Experts of a small language model.
Size: width 128, vocabulary 4096, 16.5M parameters.
Training: a variant of Muon for the experts, 599M tokens, 9141 steps.
Below are experts of layer 4 (counted from 0) of a mixture-of-experts language model. Rows are named router (the router's row for the expert), gate (a neuron's input weights, with its number), up (a neuron's input weights, with its number), down (a neuron's output weights, with its number) and show model dimensions 0-127. Each number is 50 + 10 x the weight over its row's rms, rounded and kept within 0 to 99.
Before each expert's rows: a language model's description of what the expert responds to. This comes from a sample of Wikipedia text that the model never trained on.

# expert 2
It responds to: Spaces before numbers. Bare space tokens and word-initial pieces like trans, Ed, requ, mostly before digits in dates, scores and football squad tables.
router:38 52 36 61 44 44 65 56 44 64 52 68 49 39 54 52 56 62 48 44 70 32 47 61 45 48 63 48 62 55 57 52 42 31 49 36 37 41 64 65 59 47 59 34 64 42 66 46 54 61 64 62 43 43 51 37 32 53 37 73 56 41 35 60 61 50 63 53 44 59 43 69 52 51 50 38 41 62 58 48 36 41 52 66 45 50 48 56 56 69 49 37 62 42 57 51 61 42 52 58 58 39 45 58 39 56 49 56 40 36 61 56 41 63 64 45 31 45 60 62 55 48 51 57 38 41 49 50
gate0:55 46 46 60 54 41 49 45 63 58 39 46 59 37 35 39 39 41 53 41 64 54 43 51 44 46 47 64 41 48 39 56 64 66 67 46 29 64 41 44 50 62 49 57 35 65 49 37 60 54 44 55 52 40 63 45 39 45 41 45 45 46 67 47 22 46 63 37 56 74 57 47 57 37 56 45 63 51 41 37 56 56 51 54 52 39 50 61 41 56 41 41 49 57 19 44 45 44 44 53 50 53 40 55 43 56 23 51 47 53 46 53 45 54 49 63 56 69 72 48 53 66 53 42 41 35 56 61
up0:54 61 52 56 58 80 59 39 58 69 51 36 47 52 47 44 63 38 44 52 41 56 31 47 54 61 44 42 47 66 21 52 49 60 49 46 34 72 49 41 47 58 52 46 47 54 43 65 55 55 51 60 52 45 50 41 62 48 44 59 63 49 49 45 44 58 49 49 71 52 53 63 40 50 47 32 47 77 38 44 53 50 54 56 56 37 46 38 50 29 48 50 59 68 53 39 63 63 54 55 51 28 55 41 57 67 53 47 46 57 43 63 56 41 40 53 44 53 61 63 41 51 47 47 34 35 35 60
down0:43 64 42 45 61 39 63 55 76 50 45 44 62 55 55 54 52 52 36 48 35 53 30 41 58 37 66 50 59 58 51 48 51 73 41 67 56 46 32 40 58 59 48 54 41 53 52 34 52 58 57 75 45 62 74 53 63 51 54 51 52 41 59 39 61 55 62 44 65 53 62 54 37 43 41 50 66 43 51 56 56 53 60 43 60 57 50 80 49 40 47 41 48 56 48 47 44 45 51 67 53 68 43 47 46 59 35 39 57 38 44 52 50 61 58 58 59 43 58 42 44 28 66 49 54 56 38 46
gate1:48 49 57 36 59 44 40 43 54 26 48 45 54 58 47 57 39 52 51 60 47 55 62 59 62 39 48 70 40 44 42 56 37 43 43 49 58 63 44 31 50 37 42 54 34 37 54 45 45 60 52 48 63 53 32 62 48 36 55 54 41 42 32 50 30 38 44 41 38 55 58 66 58 35 33 58 52 63 38 41 48 64 42 39 48 48 35 55 41 41 42 52 61 49 69 33 55 52 50 42 54 53 76 43 53 56 46 47 64 38 73 55 49 56 63 67 64 59 46 56 54 52 45 48 40 66 55 56
up1:49 65 50 45 52 37 40 45 47 32 65 31 44 44 62 53 40 39 58 36 63 39 47 51 65 43 43 46 46 60 52 57 58 61 59 45 40 47 54 56 37 38 62 62 41 52 40 43 56 41 41 71 42 40 42 62 53 55 27 43 35 46 56 58 43 48 57 59 56 52 40 39 48 49 61 52 46 40 57 48 43 45 48 69 68 44 54 43 56 54 43 26 41 61 38 60 44 35 50 60 64 48 38 65 77 54 46 50 54 49 66 48 21 52 73 49 39 42 45 56 54 43 49 44 48 50 47 61
down1:49 55 49 53 30 66 29 47 60 51 48 63 41 60 46 50 49 58 64 55 33 51 54 51 57 61 41 73 61 46 55 31 37 37 73 29 48 38 47 73 47 43 53 55 44 54 50 58 40 55 40 46 48 55 51 55 51 59 36 49 52 36 48 52 28 53 79 60 47 51 41 60 52 49 56 42 49 46 51 63 49 43 53 51 41 42 52 28 50 43 31 45 56 50 49 57 66 47 48 37 44 51 61 52 46 40 48 43 43 39 55 43 46 54 35 49 49 46 27 43 44 71 57 47 63 48 27 39
gate2:52 48 58 66 50 40 55 53 46 51 27 53 38 57 29 45 50 46 62 60 41 45 37 61 53 60 53 58 55 64 46 48 38 37 45 42 42 65 45 55 56 54 31 58 45 48 52 60 49 52 41 57 51 44 43 43 57 33 48 52 55 68 58 50 26 36 36 61 66 41 31 44 69 29 22 62 47 45 59 57 58 39 54 40 58 50 70 67 39 56 70 54 44 54 39 43 44 50 47 56 37 48 30 41 47 69 54 48 54 60 39 51 61 58 47 47 53 63 56 49 53 59 54 48 43 51 66 46
up2:25 46 59 57 64 34 59 55 61 37 50 48 52 67 34 50 32 56 57 55 54 60 51 56 24 45 57 39 69 52 60 36 54 45 55 58 61 44 51 48 24 42 59 57 48 53 61 46 54 52 35 57 49 53 54 47 39 56 45 42 71 52 66 45 35 59 43 36 44 41 39 59 58 52 51 57 52 54 70 47 49 32 32 34 56 47 38 56 43 49 52 37 62 50 43 50 53 49 32 71 59 36 45 36 49 37 66 50 39 50 42 46 44 57 53 48 54 52 61 59 42 68 40 44 58 59 39 49
down2:35 42 67 53 53 61 46 60 49 43 63 52 65 54 50 45 44 72 37 46 62 49 39 45 50 47 49 57 57 71 47 65 77 62 44 42 43 32 49 46 63 55 57 70 51 37 54 55 54 61 36 41 54 42 53 68 65 52 42 58 31 61 40 56 49 61 44 43 50 34 53 50 45 51 42 45 53 40 50 41 60 47 39 57 35 56 54 44 65 45 34 46 68 69 45 55 52 43 45 58 52 42 46 44 41 56 38 43 68 44 46 44 54 64 49 73 54 58 43 29 57 36 60 44 63 57 62 53
gate3:50 46 59 55 56 47 44 41 50 48 66 50 30 49 39 53 55 54 54 65 45 71 51 52 34 53 57 61 49 33 47 29 53 53 31 72 48 49 46 36 59 32 52 43 45 54 35 51 35 54 61 35 60 56 55 51 54 61 48 49 37 41 86 48 47 63 37 32 48 57 56 50 23 47 68 42 49 45 64 43 49 57 51 53 32 41 65 71 51 51 47 38 57 60 62 58 37 62 37 45 47 53 36 53 44 52 58 59 55 51 53 59 56 57 55 57 65 38 53 56 56 48 41 50 54 65 44 50
up3:53 61 63 52 55 25 30 40 43 48 56 62 24 51 46 56 40 56 40 54 56 42 52 43 61 35 36 58 58 39 60 50 37 47 60 64 49 33 38 33 54 61 46 56 37 56 53 58 48 58 51 68 42 68 40 40 51 52 37 37 54 39 46 54 46 30 50 48 66 51 60 54 53 46 56 62 44 49 61 50 55 52 62 43 54 52 43 62 45 56 31 41 51 44 48 36 39 46 63 45 56 50 73 45 43 42 52 41 48 57 49 54 30 54 75 56 56 39 59 29 29 52 58 49 43 51 59 54
down3:54 39 47 39 49 51 57 66 57 49 58 51 50 42 59 53 49 58 53 38 44 38 47 57 61 43 56 41 42 65 51 26 27 49 53 48 59 51 40 38 59 52 48 36 76 51 60 45 64 56 62 26 50 33 68 46 50 48 43 45 38 62 53 57 44 38 61 68 57 52 50 41 50 60 34 46 65 53 33 63 38 48 36 38 37 46 49 35 34 34 61 57 53 50 17 52 58 45 49 51 46 54 43 61 44 58 53 57 56 41 26 59 46 39 52 53 47 59 42 45 36 56 49 53 55 46 46 41
gate4:52 53 56 48 34 52 29 45 61 32 50 26 45 54 55 33 60 59 54 63 34 46 40 52 46 59 49 60 55 57 47 40 52 51 39 33 44 58 34 44 46 56 59 43 41 35 55 54 57 47 33 47 27 60 49 49 37 50 54 43 47 48 33 56 48 48 48 51 42 38 46 71 51 42 53 32 45 37 54 38 68 50 46 47 58 53 49 54 55 50 40 56 39 76 55 53 60 37 44 60 59 59 49 66 57 37 47 45 52 33 31 50 53 47 48 30 48 51 65 66 41 50 63 36 59 61 28 48
up4:53 50 50 45 62 63 59 59 53 30 39 49 36 42 60 71 51 45 35 29 62 59 59 44 45 60 59 63 59 60 46 47 45 62 79 53 40 44 45 51 52 46 47 47 55 64 47 67 42 39 39 48 45 43 64 50 60 56 39 41 46 56 48 31 42 50 58 39 51 47 50 45 44 51 38 54 45 63 50 42 55 59 37 48 51 33 53 51 44 67 61 60 66 38 43 39 51 55 45 53 59 55 60 42 62 58 49 30 76 39 56 70 79 59 54 51 60 37 47 39 52 54 59 62 45 47 58 62
down4:59 53 57 60 47 50 46 54 81 51 34 65 55 48 34 44 45 57 41 51 24 44 53 42 60 49 72 39 45 51 48 53 57 60 55 34 60 62 45 58 62 45 45 69 46 49 56 54 44 48 62 46 55 52 37 37 62 48 40 53 50 41 58 43 56 59 44 78 45 42 49 52 56 64 60 45 51 51 56 48 68 53 47 37 45 64 62 67 65 55 67 53 67 51 49 64 42 43 72 48 48 50 52 45 56 64 53 51 43 56 64 44 51 46 41 43 25 47 36 61 58 58 44 54 66 53 34 57
gate5:49 50 60 35 66 47 57 52 36 63 64 38 52 51 39 61 55 51 56 42 53 46 57 50 29 67 45 33 55 51 64 63 53 66 45 47 77 44 59 43 39 33 46 68 53 56 44 58 53 39 44 66 58 57 38 36 48 40 55 38 40 37 42 47 49 37 59 32 43 67 57 39 24 51 54 55 56 60 37 46 59 43 49 38 53 49 49 69 48 46 52 46 63 60 45 40 48 46 39 48 56 68 42 43 37 43 52 52 49 50 45 58 55 32 64 34 55 42 36 42 40 34 45 47 59 49 40 63
up5:44 47 32 49 44 55 49 47 59 38 40 56 49 38 61 42 61 49 23 47 49 69 49 38 58 45 54 45 65 54 38 60 57 50 44 46 49 67 37 54 65 56 64 36 63 58 62 68 52 37 41 53 46 38 49 36 45 49 67 42 63 39 47 70 67 57 58 55 32 34 41 59 52 19 37 43 68 50 46 42 50 53 51 54 53 45 39 68 47 47 51 68 47 35 63 52 57 47 48 44 54 60 50 39 58 45 47 49 46 40 52 30 43 45 51 57 70 41 39 43 57 52 54 44 41 57 59 46
down5:41 57 37 50 73 33 35 34 35 53 50 56 65 54 48 45 49 50 54 67 35 43 16 49 61 64 45 59 62 37 50 66 58 48 38 38 53 52 44 70 54 48 44 35 73 67 35 42 67 64 55 53 59 51 53 53 46 56 45 52 36 46 54 41 37 60 48 49 47 50 57 55 50 53 45 50 44 38 66 41 45 58 71 55 54 54 44 63 48 56 46 60 62 46 63 58 43 39 42 56 35 50 52 38 32 42 40 55 61 63 46 50 43 47 58 60 58 62 54 60 47 48 42 49 36 48 56 36
gate6:58 44 34 61 57 49 61 50 46 39 60 59 58 50 53 57 48 40 59 62 47 54 46 35 50 61 55 62 45 39 38 45 49 58 63 37 44 59 34 45 50 47 60 45 53 49 28 62 42 60 59 52 47 44 46 52 43 42 42 56 38 46 34 48 53 47 44 54 44 69 57 51 56 36 51 58 56 44 43 34 71 57 66 48 52 29 43 40 48 29 63 59 36 40 53 82 56 55 42 44 43 50 74 46 62 59 43 53 51 45 67 26 59 36 35 56 49 46 32 38 53 50 52 54 48 50 49 34
up6:55 43 33 49 33 46 43 58 58 29 53 64 51 46 52 61 33 59 32 59 52 46 51 39 44 54 47 49 45 42 69 49 55 64 44 56 68 56 56 50 47 53 72 50 49 50 36 45 47 63 54 52 43 53 45 63 35 87 69 46 57 38 45 52 59 56 39 43 51 46 54 67 54 53 43 56 38 48 53 52 38 40 54 49 48 29 37 53 36 43 41 57 35 58 37 55 49 61 53 39 57 47 51 63 47 51 63 64 56 39 32 51 40 57 56 45 54 40 64 19 48 54 57 40 47 58 46 55
down6:41 42 30 64 32 62 28 43 26 63 55 60 48 58 48 38 44 50 43 50 31 54 66 49 50 80 53 40 49 54 54 64 50 52 57 65 48 56 33 57 48 58 40 49 52 35 39 55 40 50 43 59 51 57 55 58 59 52 45 73 49 48 50 47 43 54 50 42 42 56 37 48 48 63 54 38 55 41 64 63 41 53 59 50 46 56 55 37 39 39 49 53 57 52 42 28 58 48 57 50 58 63 56 66 38 39 50 61 44 48 62 52 52 43 59 29 37 43 36 45 52 65 63 30 51 45 58 54
gate7:51 47 69 43 61 55 59 42 71 56 61 51 36 54 64 44 62 61 41 45 57 40 39 41 49 31 45 41 35 59 55 40 61 40 50 55 32 65 42 44 54 43 48 50 44 59 49 41 46 46 41 50 39 46 60 40 64 50 42 44 66 48 66 43 36 51 48 48 45 52 71 43 62 46 66 59 40 41 51 62 77 59 49 34 30 63 44 35 46 52 49 55 63 56 67 40 57 42 54 55 57 67 50 58 64 41 63 48 43 40 56 47 47 58 65 74 51 47 57 36 52 52 54 35 60 56 47 62
up7:51 35 54 48 52 43 50 38 51 37 33 62 46 58 57 70 48 60 62 68 43 67 60 66 56 54 49 69 48 55 43 57 46 46 47 45 53 34 46 40 50 42 42 38 60 53 39 35 49 57 63 63 33 60 38 51 48 58 67 48 71 59 57 33 67 56 69 50 52 54 49 53 48 35 45 53 47 74 61 49 51 46 46 39 46 62 59 42 53 48 59 32 49 58 44 42 56 36 56 52 45 48 54 36 54 66 50 50 45 71 66 42 47 44 50 33 62 60 58 43 33 36 60 59 68 55 52 62
down7:80 50 61 68 68 64 54 39 41 64 62 57 49 42 55 42 58 53 43 47 45 34 67 48 43 51 42 68 51 54 59 54 62 51 58 56 52 48 50 27 60 45 46 46 58 54 48 49 45 41 52 50 50 41 41 52 66 52 50 54 56 41 43 61 46 34 33 61 42 45 58 55 57 42 43 71 44 59 45 50 54 43 25 55 74 42 34 37 43 39 52 57 36 55 64 57 46 54 49 57 61 41 30 35 42 54 53 62 47 60 47 51 47 45 46 45 52 37 42 60 34 46 61 64 34 51 28 43
gate8:55 49 51 37 41 47 33 41 55 41 48 43 58 61 49 71 60 60 65 50 74 41 57 45 41 55 57 77 45 34 52 44 64 53 48 53 34 55 60 41 41 44 46 48 46 54 40 57 50 44 44 44 50 55 52 53 48 51 54 29 59 44 56 45 48 50 43 48 48 60 59 56 39 54 59 40 42 33 58 48 60 37 44 57 63 45 61 60 55 64 57 50 34 57 47 46 53 37 44 46 37 71 34 53 47 51 57 45 35 43 27 56 67 59 78 44 60 40 24 61 57 58 62 52 58 48 31 51
up8:54 52 36 48 31 54 64 49 37 59 60 46 43 49 43 47 46 53 49 57 49 52 50 63 60 45 38 43 73 64 37 43 55 60 40 64 70 41 35 37 48 55 32 48 42 56 60 37 45 53 49 71 52 30 72 60 60 45 61 54 59 45 58 78 59 56 64 48 50 54 50 57 38 43 40 52 47 53 40 55 50 45 56 51 60 35 39 29 54 51 46 66 46 40 51 51 53 42 43 49 36 40 52 48 42 44 43 62 71 53 51 37 40 50 49 47 30 27 40 45 45 65 59 50 61 57 55 41
down8:52 34 50 50 32 55 48 59 52 54 45 38 53 42 40 48 56 46 40 26 63 53 32 33 46 47 39 45 36 37 73 51 49 39 44 76 72 42 55 46 28 53 44 55 50 55 33 64 38 58 52 56 56 51 69 43 57 46 48 50 57 63 35 39 56 40 59 62 50 57 59 66 57 51 39 53 64 60 39 51 58 40 57 41 53 62 60 37 47 67 38 44 54 63 49 30 58 51 56 54 52 69 51 58 69 54 46 42 49 50 44 57 43 59 49 40 59 61 54 62 38 52 55 65 54 46 38 45
gate9:43 46 64 54 41 52 52 48 44 35 40 36 43 45 36 56 48 41 46 79 48 59 41 53 51 55 50 37 47 46 52 47 55 45 52 58 63 35 38 58 59 57 59 34 59 48 54 44 47 60 34 44 52 55 46 65 67 77 44 60 38 64 35 58 69 53 48 34 47 58 34 60 55 55 37 47 59 36 67 54 37 53 54 33 46 57 48 43 63 48 59 66 39 49 40 36 65 65 47 55 51 32 47 38 53 37 45 56 57 46 56 49 38 37 28 58 66 55 49 57 47 47 52 32 59 46 53 58
up9:48 65 70 54 53 41 53 48 44 47 55 56 66 35 43 52 29 58 48 65 31 43 49 50 35 59 28 47 41 52 38 46 46 69 57 49 65 48 43 62 73 50 37 40 45 59 54 60 49 56 45 61 25 53 38 37 57 47 47 62 53 47 64 48 58 44 49 34 50 57 34 53 51 42 53 70 59 58 44 60 53 63 32 49 53 34 61 37 60 53 44 44 47 48 50 46 50 35 48 33 48 43 40 37 39 64 34 42 40 46 51 33 66 61 49 56 43 39 43 41 60 58 51 47 56 38 54 59
down9:42 53 62 43 59 53 58 76 52 39 51 67 38 49 42 49 54 57 73 44 45 45 50 39 70 48 48 34 37 50 66 67 56 62 53 69 44 56 45 54 71 52 47 49 63 41 46 53 44 46 65 52 58 46 52 54 66 49 58 53 48 51 49 52 29 46 39 36 65 36 34 41 46 55 48 32 50 56 57 44 40 47 50 44 31 41 58 67 56 29 42 61 47 44 69 50 58 64 38 49 66 45 45 58 62 60 49 56 48 35 60 59 40 24 45 43 57 39 54 52 52 56 47 45 53 64 45 50
gate10:68 55 35 54 52 54 44 28 35 46 38 36 38 44 50 57 51 43 41 40 38 44 43 61 59 56 41 62 54 48 54 48 52 40 54 45 32 44 53 39 47 28 47 40 48 43 50 59 38 60 58 45 59 51 52 50 65 49 55 41 49 52 57 57 47 51 56 50 60 49 50 50 46 57 40 53 69 55 60 54 59 67 43 70 52 51 72 43 60 41 60 63 55 47 34 53 54 35 53 56 33 47 65 40 61 60 67 51 58 53 49 66 46 37 78 48 37 40 58 53 79 62 54 40 65 63 34 49
up10:33 39 54 52 53 37 46 55 39 41 42 57 68 53 32 43 66 49 60 48 60 37 63 65 58 36 51 57 42 60 57 56 44 45 47 68 52 46 46 59 50 47 58 65 44 47 49 41 51 31 44 66 45 38 49 41 63 64 32 36 58 35 67 52 46 38 46 54 41 48 62 55 72 33 41 64 56 58 56 46 50 41 64 31 37 36 31 29 45 42 49 57 61 45 40 68 35 44 56 49 57 51 41 59 45 49 64 54 52 46 48 46 28 52 51 43 54 47 52 38 69 50 48 54 34 51 52 49
down10:40 40 56 50 57 41 45 40 84 57 53 55 45 51 53 59 59 45 39 46 42 57 51 33 63 66 50 50 38 42 48 45 43 62 47 47 45 74 64 57 34 58 33 55 51 50 66 61 39 43 62 60 46 60 50 38 48 62 43 37 70 53 67 80 59 39 49 61 34 31 44 59 62 59 53 56 40 52 45 49 51 70 50 54 52 51 44 45 56 51 42 60 45 49 53 51 47 56 32 58 48 48 49 35 47 52 49 43 56 45 69 33 34 59 37 38 46 42 55 44 59 54 40 40 58 53 36 46
gate11:34 48 53 49 51 46 62 47 44 33 45 34 49 62 57 58 38 44 47 29 37 67 59 47 49 55 70 31 49 56 42 43 59 73 41 48 55 51 54 40 50 56 77 56 62 64 52 60 48 44 44 54 64 49 48 57 68 53 50 40 64 68 46 45 33 57 47 50 53 33 48 30 52 57 61 54 39 48 54 58 71 46 65 64 46 40 35 57 57 54 57 52 67 54 51 48 50 46 54 33 53 77 54 40 45 42 63 61 64 51 45 62 46 43 52 35 38 47 52 51 39 41 65 49 53 40 52 52
up11:52 36 70 41 51 45 70 65 47 43 52 61 45 64 50 27 43 31 54 49 38 56 62 39 49 46 50 34 56 54 51 50 53 66 58 44 46 50 46 59 54 48 48 48 44 35 59 53 58 55 40 52 60 47 52 58 48 37 54 62 48 64 43 74 56 38 47 43 56 47 24 59 48 39 50 25 55 51 65 36 46 59 36 40 42 39 52 73 41 48 47 48 52 54 28 51 54 43 44 62 61 69 48 38 65 43 52 54 50 67 55 40 44 67 38 52 50 40 55 66 63 40 38 45 43 46 50 53
down11:40 48 39 52 68 33 60 33 49 55 49 46 42 41 37 36 50 42 60 22 54 50 42 59 51 58 54 55 60 55 57 41 47 37 64 21 59 58 47 39 58 57 53 63 41 67 55 38 46 47 55 45 49 64 77 35 47 42 42 51 49 55 45 44 43 52 54 57 39 40 35 59 50 55 38 55 57 52 53 48 38 41 29 46 41 49 50 61 72 55 58 38 47 66 52 54 74 46 63 50 42 54 38 48 54 34 43 52 48 56 42 43 60 45 51 53 55 29 60 32 45 53 67 47 50 51 48 38
gate12:42 60 46 67 39 46 39 50 54 52 49 47 72 53 51 57 64 30 38 59 47 49 53 41 57 41 68 52 55 53 60 45 65 40 57 54 47 42 46 26 41 29 62 50 45 56 53 54 58 64 37 24 78 49 60 43 55 62 56 52 45 62 33 38 43 45 42 40 60 45 67 48 58 45 47 51 52 54 32 49 41 44 52 44 35 57 53 69 47 36 54 47 51 49 59 56 64 79 42 47 70 47 51 63 48 37 54 50 42 43 42 51 40 60 41 48 50 46 53 43 40 44 52 48 63 67 52 48
up12:62 46 48 41 44 46 49 41 49 45 56 58 38 54 48 49 58 64 61 48 46 58 44 55 64 49 51 39 53 52 56 34 60 57 35 44 40 59 66 57 51 61 51 58 47 49 57 46 46 59 52 36 44 54 59 70 51 44 71 47 48 27 51 53 37 53 56 61 43 58 51 65 39 48 39 60 36 56 56 41 49 41 43 52 47 56 36 57 58 62 61 51 62 46 57 58 71 53 47 58 51 41 58 46 66 46 53 45 39 70 32 25 34 45 34 36 34 60 46 21 65 40 50 23 42 49 52 54
down12:50 67 37 43 53 57 33 69 40 57 57 59 66 70 64 55 44 29 52 56 77 57 47 39 53 61 47 59 36 39 49 59 53 43 46 54 36 41 44 33 55 54 48 41 48 42 56 29 49 43 53 44 53 42 55 44 54 57 46 36 59 50 46 63 59 54 50 62 68 42 37 59 60 48 55 50 42 40 25 42 61 35 32 59 59 54 58 31 54 48 37 32 47 57 41 56 44 65 65 39 55 46 45 49 43 56 44 46 47 64 53 40 50 52 51 44 49 47 51 55 61 59 72 40 37 43 61 62
gate13:37 54 38 53 56 45 45 57 61 58 47 47 62 65 55 51 55 56 48 47 30 23 70 48 44 40 44 33 52 66 54 40 65 60 51 42 57 54 65 48 37 47 55 64 41 49 66 57 52 54 26 41 25 69 62 28 39 38 48 52 43 46 61 52 50 55 41 50 55 49 44 50 62 44 43 60 48 34 42 63 47 54 43 36 56 53 44 32 46 47 59 32 54 52 48 49 49 44 42 42 49 54 38 38 49 45 62 40 40 32 53 48 35 31 49 49 45 67 30 43 44 60 50 63 50 49 55 44
up13:65 57 50 47 49 46 45 47 49 53 55 61 59 55 46 39 56 61 40 36 38 46 52 49 28 45 64 50 49 61 42 37 49 52 44 47 62 65 51 63 43 65 49 20 13 52 51 55 38 36 39 40 60 31 47 48 39 51 50 58 42 41 39 43 52 32 52 54 57 46 50 52 41 53 45 49 58 46 48 56 33 61 51 40 43 52 67 47 53 40 57 51 41 38 65 52 36 55 57 66 47 53 40 43 37 50 34 39 52 57 41 69 47 57 70 58 59 63 61 47 46 42 31 38 37 52 60 56
down13:39 38 48 55 42 48 62 48 50 45 56 25 49 47 55 63 51 54 45 66 59 49 48 54 30 51 44 66 36 54 60 49 56 66 50 53 50 60 53 47 44 34 61 34 58 48 49 53 38 56 55 51 42 55 50 54 33 42 48 51 62 48 53 33 48 33 59 31 50 31 65 73 58 67 52 44 42 74 57 33 44 60 51 56 26 57 44 34 49 48 53 58 62 43 54 53 50 43 46 38 38 48 44 56 60 37 68 44 44 37 72 55 55 33 59 52 63 61 66 55 48 53 48 47 39 46 61 42
gate14:66 56 60 39 56 69 57 53 49 63 64 49 46 43 48 49 49 46 57 43 37 44 47 65 42 30 68 69 51 46 43 50 67 48 53 51 47 49 57 49 41 44 49 49 27 60 41 48 42 57 36 46 43 58 33 54 53 39 64 34 53 40 43 48 65 60 46 49 56 66 44 30 50 58 56 46 50 53 41 44 73 45 50 55 46 55 44 54 50 39 64 51 54 56 34 51 64 40 51 41 58 51 62 54 42 53 51 60 42 51 30 47 59 45 50 69 43 35 28 48 36 65 44 48 62 25 30 35
up14:51 53 59 38 63 53 50 62 68 57 45 56 57 64 50 32 73 59 51 43 57 47 63 40 40 81 59 43 42 60 59 53 54 52 30 68 30 53 51 68 55 51 66 50 49 43 54 45 52 51 60 38 39 53 70 44 51 32 52 67 46 51 49 44 36 33 65 59 52 48 58 48 55 39 60 58 30 52 52 48 56 48 56 46 59 45 36 61 47 38 48 49 44 41 68 49 43 46 59 37 45 44 47 64 41 55 35 58 48 50 54 47 34 50 51 60 54 49 39 51 52 59 39 58 69 68 64 63
down14:59 56 65 54 37 45 41 44 41 62 63 49 46 51 51 37 53 43 50 66 60 46 48 59 48 27 45 39 48 35 42 58 44 52 44 31 61 43 67 34 51 39 36 47 50 56 37 39 44 54 59 59 46 52 62 37 52 52 44 49 35 52 42 44 75 49 66 56 49 52 48 39 70 36 58 52 42 41 50 49 41 55 45 51 45 64 56 33 64 58 45 67 62 49 68 53 34 35 70 40 55 47 45 47 53 43 65 58 49 22 34 49 43 54 43 50 66 49 52 47 71 58 61 66 48 55 47 50
gate15:53 22 59 54 77 36 34 47 57 24 48 42 69 44 48 57 59 52 65 64 54 63 46 35 47 54 54 39 52 49 62 46 48 48 55 51 68 41 45 44 38 54 54 57 57 58 47 41 67 59 55 46 41 46 50 45 63 54 52 54 45 53 60 39 68 62 43 62 58 44 51 54 40 49 52 26 54 58 36 38 44 43 54 50 59 41 63 39 69 47 60 46 55 49 35 34 59 33 77 61 60 55 67 52 62 59 55 39 47 51 47 53 46 60 47 48 43 65 53 38 57 52 54 36 52 55 49 49
up15:47 62 64 56 57 54 64 53 33 46 48 47 41 56 44 59 63 41 49 52 50 65 77 69 55 60 69 46 42 49 45 44 43 51 54 53 53 60 47 47 41 55 45 60 74 51 48 59 55 45 50 41 44 54 69 74 56 22 39 60 66 65 42 54 54 64 46 64 67 53 53 60 51 54 62 54 46 61 50 50 37 47 49 56 41 47 50 44 43 43 56 42 62 59 59 69 41 57 57 36 57 38 65 54 38 67 49 50 46 55 41 37 61 40 43 66 48 47 52 59 32 60 62 48 42 37 36 60
down15:56 38 42 43 43 32 62 68 50 43 57 54 49 57 60 56 44 58 44 51 42 57 34 72 66 52 37 42 42 42 68 30 37 53 60 61 45 48 37 24 32 56 53 64 42 51 62 51 48 56 54 64 60 66 53 43 33 62 54 46 58 44 44 53 72 54 36 48 49 40 66 44 38 46 44 49 50 67 53 44 43 58 51 57 52 46 42 62 58 56 47 45 50 39 37 59 55 52 46 64 49 41 59 41 38 67 64 68 61 61 64 47 52 68 46 62 69 50 65 51 47 47 52 47 58 40 57 52
gate16:62 53 57 48 42 46 47 51 56 54 52 57 44 51 32 42 42 62 67 42 61 45 40 37 68 39 54 42 52 47 58 51 40 53 56 54 35 64 25 58 41 73 44 51 38 47 59 50 49 51 41 62 52 49 42 71 50 33 49 40 59 43 47 61 35 32 52 56 52 35 51 52 64 47 59 37 63 67 28 48 50 50 41 54 51 37 37 60 61 24 43 67 54 58 53 49 44 53 31 50 50 47 57 70 55 49 48 40 67 58 50 44 45 61 40 43 52 60 51 34 64 61 50 59 46 61 32 49
up16:65 50 46 51 33 52 64 58 46 43 50 59 44 50 52 38 67 61 48 71 48 42 36 51 67 62 52 53 69 72 57 29 47 46 53 47 47 63 45 43 61 66 42 54 36 51 46 65 52 75 44 60 30 47 45 60 56 50 57 55 41 41 47 59 48 38 69 44 62 50 48 57 43 47 48 40 60 53 63 54 47 63 30 49 53 45 48 53 67 54 39 54 50 51 37 47 41 38 52 55 61 50 64 42 41 51 61 40 41 66 58 43 47 53 49 42 46 65 49 59 58 48 54 43 72 63 73 31
down16:56 69 48 53 49 62 50 65 34 66 33 36 66 48 50 58 52 55 46 45 46 53 50 43 42 54 54 17 48 37 46 52 50 43 69 45 58 48 45 38 49 40 57 57 17 46 64 59 59 54 53 58 38 39 41 71 42 41 46 55 56 27 37 47 30 52 55 37 46 62 48 47 46 36 45 71 55 50 50 44 41 43 49 60 57 54 43 54 62 55 77 54 41 43 63 40 40 47 48 51 55 65 47 39 57 45 50 52 44 54 48 60 46 52 41 37 58 43 51 51 63 46 42 59 54 55 67 42
gate17:36 56 45 46 60 65 60 57 58 38 50 50 51 55 46 53 36 55 59 65 57 56 44 57 49 47 45 51 37 72 42 46 54 58 39 80 43 42 41 59 48 51 43 37 63 60 61 50 45 33 50 39 58 49 58 36 69 55 51 50 57 52 67 58 26 54 33 57 56 57 59 49 42 43 40 56 41 41 39 40 51 58 38 51 58 54 51 39 55 50 61 46 56 68 63 44 36 31 31 57 50 69 55 54 45 64 58 44 67 45 54 49 53 41 42 59 37 35 41 63 47 56 45 58 60 64 69 62
up17:51 54 43 49 51 37 42 50 59 47 28 50 33 54 57 40 71 62 53 36 48 46 17 61 46 46 54 47 67 58 40 53 51 41 53 52 54 61 43 52 53 52 37 55 54 50 53 36 53 50 49 66 44 74 51 39 57 52 49 53 61 77 57 42 44 58 49 60 49 38 60 41 51 62 40 39 35 59 37 51 30 63 57 53 61 54 56 41 62 49 43 56 42 38 52 59 72 42 54 50 66 66 37 37 50 42 62 44 48 38 54 41 41 70 43 41 40 55 48 56 39 39 43 42 40 67 46 55
down17:58 51 53 50 53 58 50 48 59 53 45 50 46 61 59 51 55 60 49 73 42 49 63 63 60 36 56 67 57 68 54 50 62 62 56 50 56 53 40 61 48 61 49 36 58 51 52 39 32 47 54 52 39 43 51 51 42 47 49 51 50 49 51 58 60 47 76 56 42 50 49 38 51 56 52 59 41 50 71 56 71 52 59 35 44 55 53 59 51 41 39 38 71 56 67 67 37 60 70 51 37 43 49 55 40 26 68 55 59 39 45 63 52 43 38 34 60 59 49 51 25 51 32 50 29 63 57 46